Experts of a small language model.
Size: 9 layers, width 192, vocabulary 8192, 13.9M parameters.
Experts: a softmax router, a shared expert of 64 neurons.
Training: 271M tokens, 4491 steps.
Below are experts of layer 3 (counted from 0) of a mixture-of-experts language model. Rows are named router (the router's row for the expert), gate (a neuron's input weights, with its number), up (a neuron's input weights, with its number), down (a neuron's output weights, with its number) and show model dimensions 0-191. Each number is 128 + 32 x the weight over its row's rms, rounded and kept within 0 to 255.
Before each expert's rows: "mostly gets" lists some tokens that are sent to it at least half of the time; "comes before" lists some tokens at least twice as common just after its tokens as in all text. This comes from a sample of Wikipedia text that the model never trained on. Tokens count by the router's weight.

# expert 31
mostly gets: ":", "0", "):", " :", " www", " Length"
comes before: "0", "1", " ", "2", " UTC", "–"
router [159 147 174  73 126  77 103 129 135 158  93 106 149 118 134 118 115  41 123  85 127 152 153 119 133  71 184 105 111  88 124 158 117 126 106 134 115 108 182 107 167 170 155 123  65 112 115 110 147 131 106 125 197 200  95 176 139 210  88 137 146  84 119 166 110 132 136 171 160 167 130 112 165 107 118 191  97 132 177 200 118 180  82 104 170 148 119  79 134  93 156  81 109 139 130  85 126 122 110 163 127 112  61 138 100 118  94 153 119 111 161 106 148 135 139 106 151 163 117 167 202 136 151 108 144 100 120 134 123 168  94  93 104 148 112 163 138 119  83 112  90  95  96 106 162 144 152 113  99 168 143 110  93 168 119  97 139 126 138 167  78 169 128 160 200 166  81 175 183 127  97 159 158 132 180  91 111 168 123 119  92 156 128  72 153 134 120 119  92 106 186 159]
gate1 [127 110 137 136 106 170  92  47 105 167 136  98 115 140 176 136 103 102 106 149 120 196 119 142 125 102 145 165 115 149 119 177 111 142 147 109  90 181 110 121 155 132  92 124 173  72 111 164 182  58 178 131 153 108  98  94 141 128 183 148  79  88 107 119  32 156 172 118 154 129 192 124 147 100 131 154 157 131 177 131 120 118 137 121  88  92 156 195  86 140  96 114  93 112 140 141 119 134 161 132 126 105 192 121 153 161 183  97 101 105 126 147 136 139 115 146  78  77 129  75 155 193  80 113 118 128 158 151  75 138 170 123 151 158  98 149  89  93 141 103  95 115 202 162 160 129 121 138 129  73 116 104  94 154 162 128 108 107 161 168 149 150 120 126 145 139 181 169 136 163 128 184 166 122 198 121 105 158  96 121 148 109 193 158 109 104  69 183 126  86 130  95]
up1 [120 125 104 170 137 180  74 115 155  89 159  97 162 137  94 168 114 113 114 153 164 156 120  95 152 105  90 164  84 140 150  70 130 132 128 100 214  98  83  96 116 105  92 112 179 132 122 112 188 176  41 132 123 123 124 124 142 173 136 128 123 114 115 168 132  89 144 118 127 109  99 173 118 146 127 195 138 122 121 162 127 185 168 150 119  96 184 152 169 133 107  78 159 106 107 134 184 137  97 103 110 131 126 141 125 102 114  94 116  86 119 165 178 139 114 171 144 169 156 120  88  56 103 104 110 183  97 132 168 147 126 123 107  78 190 130 168 100 161  80  94 171 129 161 163 119 118 153  74 124 188 156 106 112  89 138 137 154 167 165 139 162 121 148 116  93 139 179 121 139  22  73  65 125 166 106 158  83 115 120 145 141 173 118 169 111 134  65 129 123 104 120]
down1 [134 157 125 147  56 159 134  25 117 153 150 111 144 101 159 101 122  96 130  93  82 107 106  98  80 102 113 158 114 190 125  62 101 157 165 188 159 148 148 105  87 109 123 130  64 102 148 103 118 156 114 126 140 152 164 142 110 114 109 144 115 185 124 116 130 172  84 109 106 113 185 125 133  67  62 116  43  98 174 210 175 149 152 134  69 126 143 148 120 100 116 116 117 138  88 122  91 118 127 127  99 144 153  85 140 117 117 157 126  95 203  77  84 163  83 171 145 149 121 159 128 118 132 129 121  65 152  92 120 152  90 120  64 134 152 157 117  79 114 169 170 139 123 119 147 136 127 127 174 139 155 151 112 118  90 117 106 104 134 146 132 123  89 133 106 110 124 157 138 115 117  99 134 181 141  89 211  94  96 133 138 183 140 128 120 151 164 145 135  56  64 179]

# expert 9
mostly gets: "\n", "|", ".\n", ")\n", "te", "\"\n"
comes before: "-", " ", ":", " •", "=", " List"
router [122 162  71 164 137 145  79 124 198 140 116 122 137 119 143 136 139 143 140 116 152  85 133 119 165 135 187 125  93 114  91 155  79 165 128 124 111 154 153 154 104 121  61 110 122 122 122 109 156  87 116 124 116 142 157 168 171  95 109 109 189 115  87 116 117 151 125 110 125 110 200 126 114 153 117 177 107 135 175 159 148 149 160  83 116 170 158  95 130 120  89  89 128 171  86 129 106 134 147  97 108 170 134 117 132  80 127  91 164  65  74 126 158 177 110 197  82 127  93 132 122 150 125 108 119 129 181 109  91 140  80  97  61 144 134 117 120 139 167 119  71 111 150 222 116 142 141 108 125 150  83 109 118 154 119 184  91  96 178 108 118  41 129 119 188 105 175 135 100  92  91 128 103 105  97  71 111 102 107 183 124 164 119 141 105  50  67  98  62  80 138 136]
gate0 [135 174 120 140 121  56 133 129 134 123 134 132  97 126 100 110 105 123 131  95  69 129 151  87 117 121 125 197 117  99 113 149 134 125 117 114 125 113 114 111 146 132 124 132 172 188 122 158 183  30 150 137 107 120 193 114  68 100 185 155 121 185 171  91  54 142  98 168  62 182 118 166 108 191 121 162  98 149 134 145  96 134 109 131 167  84 108 116 147 121 148 111 195  92 104 121  86 162 132 170 167 175 143 122 102  83 142 127 170 142 160 103  76 165 140 132 169  92 131  86  83 167 136  68 147 161 105 107  65 162 100 149 157 120 134 102 153 142 138 154 167  90 155 113 127 105 132  96 143 111 116 148 125  84 168 165 171  99 115  60 122 157  97 123 192  76 137 126  69 139 117 132 109 157  86 169  73 119 180 117 165 128 149  66 151 113 112 141  90 163 119 127]
up0 [ 89  90 120 160 108  92 151 133 102 157  84 104  55 131  82 131  98 178 114 113 109 199 115 128 115  82 152  90 103 168 118 115 132 117 134 164 129  92 121 130 158 167 164 139 131  99 190 147 178 128 136 126  72  87 142 121 122 107 117 135 121  87 111 152 109  96 192 157  48 210 127  82  94 177 178 162 157 169 183  91 102 134 133 136 127  98  76 117 147 112  96 184 125 168  95 119 183 161 146 160 158 132 120  91 150 140  74 132 117 165 105 120  93  84 144 106  89 109 102  81 100  66 145 124  80 111 128  92 161 154 155 168 134 137 189 106 126 147 108 190  83  67 144  65 143 158 114 143 160 110 172 139 144 104  93 125 159 108 114 158 128 138 148 110 133 103 173 119 138 215 178 132 158 147 152 105 143 132 112 106 137  82 160 132 106 132 165 165 135 106 196 125]
down0 [141 139 120  37  87  81 197 157 124 124 107  59 167 118 117  98  88 115 127 134  85 129 104  75 159 159 136 160 189 103 131 154 122  23 103 104 100  81 135  99 178 143 136 180 108 107 129 166 159 114 113 145 128  99 138 107 152  66 126 165 162 188 108  95 152 193 144 150 170 154 168 159 168 150 182 144 138 135 160  87 146 144 134 115 149 137 168 129 103 126 106 155  88 111  92  88  86 131 132 132 110 155 133 131 127 114 214 143 201 152 118 131 156 112 136 104 152 129 110 155 122 125 163 131 130 110  98 151 116  97  98 102  89 139 162  53 115 152 122 119  86 170 135 120 191 117 107  80 103 135 139 154 117 129 127 172 152  91 142 113 123 141 101  57  92 124 153 154  85 107 158 155 208 130 109 176  97 114 150 112 175 113 198 162  90 116 128 145 142 135 107  86]

# expert 28
mostly gets: " by", " under", " name", " through", " British", " family"
comes before: " the", ":", " a", " by", " his", " York"
router [208 154 134 144 143 179 102 152 147  86 188  94 104  85 176  77 162 126  96 137 142 162 122  66 112  75 164 124 109 109 113  64 141 130 150 128 116  96 131 130 144 137 163  64 188 135 156  62  45 138  49 107 141  99 115 134 154 108 129  92 119 119  99 180 128 117 137  98 133  82 130 130 144 122  93 117  61 117 118 125  95 129  49 147 121 142 141 163 105  98 104 134 118  75 172 129 131 142 114 163 117  78 184 129 126 123 128 148 124 122 110  73 133 163 122 160 141 165 130  95 150 139 102  85 151 146 129  89 129 129 141  87 180 150  78 177 101 144 114  41  77 101 126 176  95 111 122 104 117 127 126  62 137 180  53 113 149 180 146  60 162 123  80 150  89 138 110  87 127 130 132 149 109 144 121 165  65 114 150 108 100 149 101 156 117 122 168  82 139 133 120 125]
gate1 [140 106  96 146 182 119  92 183 123 113  97  98 168 130 156  98 105 160  92 140  95 168 152 153 123 134 120 165 117 101 135 139 130 125 147 123 130 158 196 139 159 140 141 101 111 115 125 148 154 138 159  95 137 114 134 138 134  82 203 101 188 189  97 141  53 154  59 101 113 143 151 148 133  99  90  87 173  87  89 157 117 147 189 182 106 118  80 122 126  74  98 168 117 169  75 175 186 119 115 135 139 213 155 200 133 130 157 132 131 157 124  99 154 144 130 195 148 129 128 128 126 121 106 125 115  88 112 132 157 118 144 118 120 179 145 138  87 100 127  75  95 104  56 148 147 144 172  88 217 100 113 172 190 140 180 130  76 144 127 157 103 104  71  81 122 151 125  93 128  88  62 123 152 104  68  85  96 160 138 127 107 145 120 151 125  84 153 141 124 128 118 131]
up1 [ 85 198 125 190  96 144 138  86 142 152 109 137 116 137  78  94  95  97 119 104 141  86 164 117 160 125  66 129  46 118 141 184 134 134 140 141 196 114  85  82 140 140 184 125 151 119 119 176 108 101 117  97 147 129 122 118 125 167 126 133 115 109  81 113 140 110  99 114 178 166 147 121 109 148  89 167 123 119 109 124  80 147 115  91 157  73 133 173 129 150 128 167 134 145 108 177 187 123  75 123  77 125 153 113  76 130 152 139  98 115 205 156  69 155 118 170 165  99 153 137 134 126 153 122  70 108 145 152 161 115  88 185 175 117 129  89 155 162 113  67 137 145 118 145 130 109 123 129 114 120 173 170 172  60 150 131  80 178 131  60 175 133 199  99 141 129 119 155 158 167 141  87 171 111 121 155 174 176 128 111 134 124 128  34 187 137 162 123 111 127 153 152]
down1 [122  80 172 123 127 104  95 152  73  90 167 138 140 138 147 166 116 166 130 129 144 142  92  87 167  95 139 186 138 167 125 152 128 130 104  98 115  77  94  93 125 145 151 130  95 120 119 117  89 116 180  96 184 151 145 137  77 124 138 110 156 127 129  90 162 142 168 173 125 104 116 135 180 151 128 110 161  82 145 116 164 159 129 130 102 119 161 114 161  93  89  95 116 157 111  95 127  82 114 141 157 124 164 121 148 139  51  79  91  91 108 131 197 114 155  82 108  73 108  91 164 105  95 131 119 157 203  94 103  86  93  71 154  62  60 181 145 147 127 159 116  45  97 125 193 122 125 138 141 166  51 135 153 190 121 135  97 179 174 104  89  66 104 102 114 124 199  92  95 133 115 128 175 117 134 124 115 179 156 136 165 102 170 165  91 133 139  96 118 133 122 146]

# expert 7
mostly gets: "1", "2", "3"
comes before: "0", "9", "8", "5", "6", "4"
router [163  98 123 114  95 116 107 114 120 198 157 138 153 167 120 145 157 150 106 154 158 120 135 213 126 117 169  67 109 189  57 134 103 102  96 153 152 133 125 177 162 135 143  92 101 113  98 170 149  74 175  73 110 115 140 145 136 104 147 171 113 114 119  73 167 114 123 160  67 133 149 125 120 157  53 121  82 113  82 146 150 108 132 224 169 117  80 126 153 136 120 142  69  95 111 137 149 129 102 100 215 103 149 134 176 119 106 102 151 122 124 150 133 122 112  97 143 102 100 116 113 118  77 136 154 131 108 162 116 164 162 124 163  66 173  73 130 172  93 119 221 142 127 135 130  76 104 151 167 157  89 117 135 160 139 193  56 120 111 120 180 155 129 106 112 109 136 176 141 129  91 136 129  95 149  53 150 148 105 146 123 152 138 155 166 102 108 154 164 116 134 165]
gate1 [152 134  50 163 112 130 116 153 109 193 123 122  98 128 138  95 177 149 108 129 157 118 111 154 173 103 148  89  98 101 148 128 220 132 147 132 182 184 121 111 176 136 125 106 104 233 107 134  60 118 156 158 147 129 143 120 126 175  70 151  99 151 105  92 136 132 133 181 142  84  68  86  82  82 104 187 121  91 162 118 105 107  98  94 157 174 120 113 189 184 145 115  89 120 117 114 142 127 160 153 163 113 127 123 150  96 117  99 161 164 139 211  88 128 127 112 106 135  88 128 108 139 129 144 169 131 142 137  87 134 146 182 140 149 105 100 120 149  92  97 114 121  91 151 116 152 117  77  97 153 161 162 186 134 115 109 130 177 112 115 117 101 121 113 148 159 144 149 116 127  88 176 138 135 100  93  88 112  48 123  71 116 152 137  70 109 106 101  36 101 139  83]
up1 [106 132 133 106  95 111 166  94 129  97 100 136  92 147 122 145 116 127 137 121 105 134 111 126 182 201 101 115 165  81 144 166 167 110 148 131  92  88 100 147 139 130 110 116  64 119  82 159 131 129 197 131 224 121 125 165 135 130 133  92  94  79 135 159 131 167 172 182 131 177 157 119 137 113 129 156 138 106  87 120 158 125 138 106 131 125 159  91 104 168 127 125 147 192 129  92 163 148  90  76  56 124 193  80 116 132 183 128 114 163 106 165 125  90 159 133 139 165 159 146  73 128  84 172 183  88 104  89 186 109 126  89  78 105 191  75 148 130 100 140 175 122 198  85 156 144 126 189 122  99 125 138 113 158 142  93 137 145 111 140  96 194 108 167 126  98 147 160 179 128 120 120 178  84 121 157 100 103 134 133 137 121 180 144 114  77 151 127 178 201 102  99]
down1 [121 141 165 113 153  95 118  93 119 143 127 153  89  88 114 163 183 130 141 119 113 154 119 130 124 169 156 113  80 120 153  92 133  66 101 145 118 125 169 103 134 146  67 119 113 139 149 112  46  92 117  92 112 137 106 127 160 154 157 124 137 109 163 183 109 141 123 136 104 154 162 150  90 117 165  61 171 118 151 101 136 166 149 158  99 154 156 148  75 150 137  97 109 201 155  68 119 198  71 109 159 129 111  99 117 226 169 118 106  97 154 133 124 155 152 132 132 132 195  65  27 178  86 116 152 145 107  62 155 116 145 165 105 146 110 144 144  90 154 117 100 144 114 141  84 138 165 139  94  82 157 181 108 127 146 177 156 121  99 117  93  68 122  80 123 121 127 106 136 126 111 152  81 174  82 170  76 145 151  95 121 103 137 127  90 150 135 195 150 108 187 111]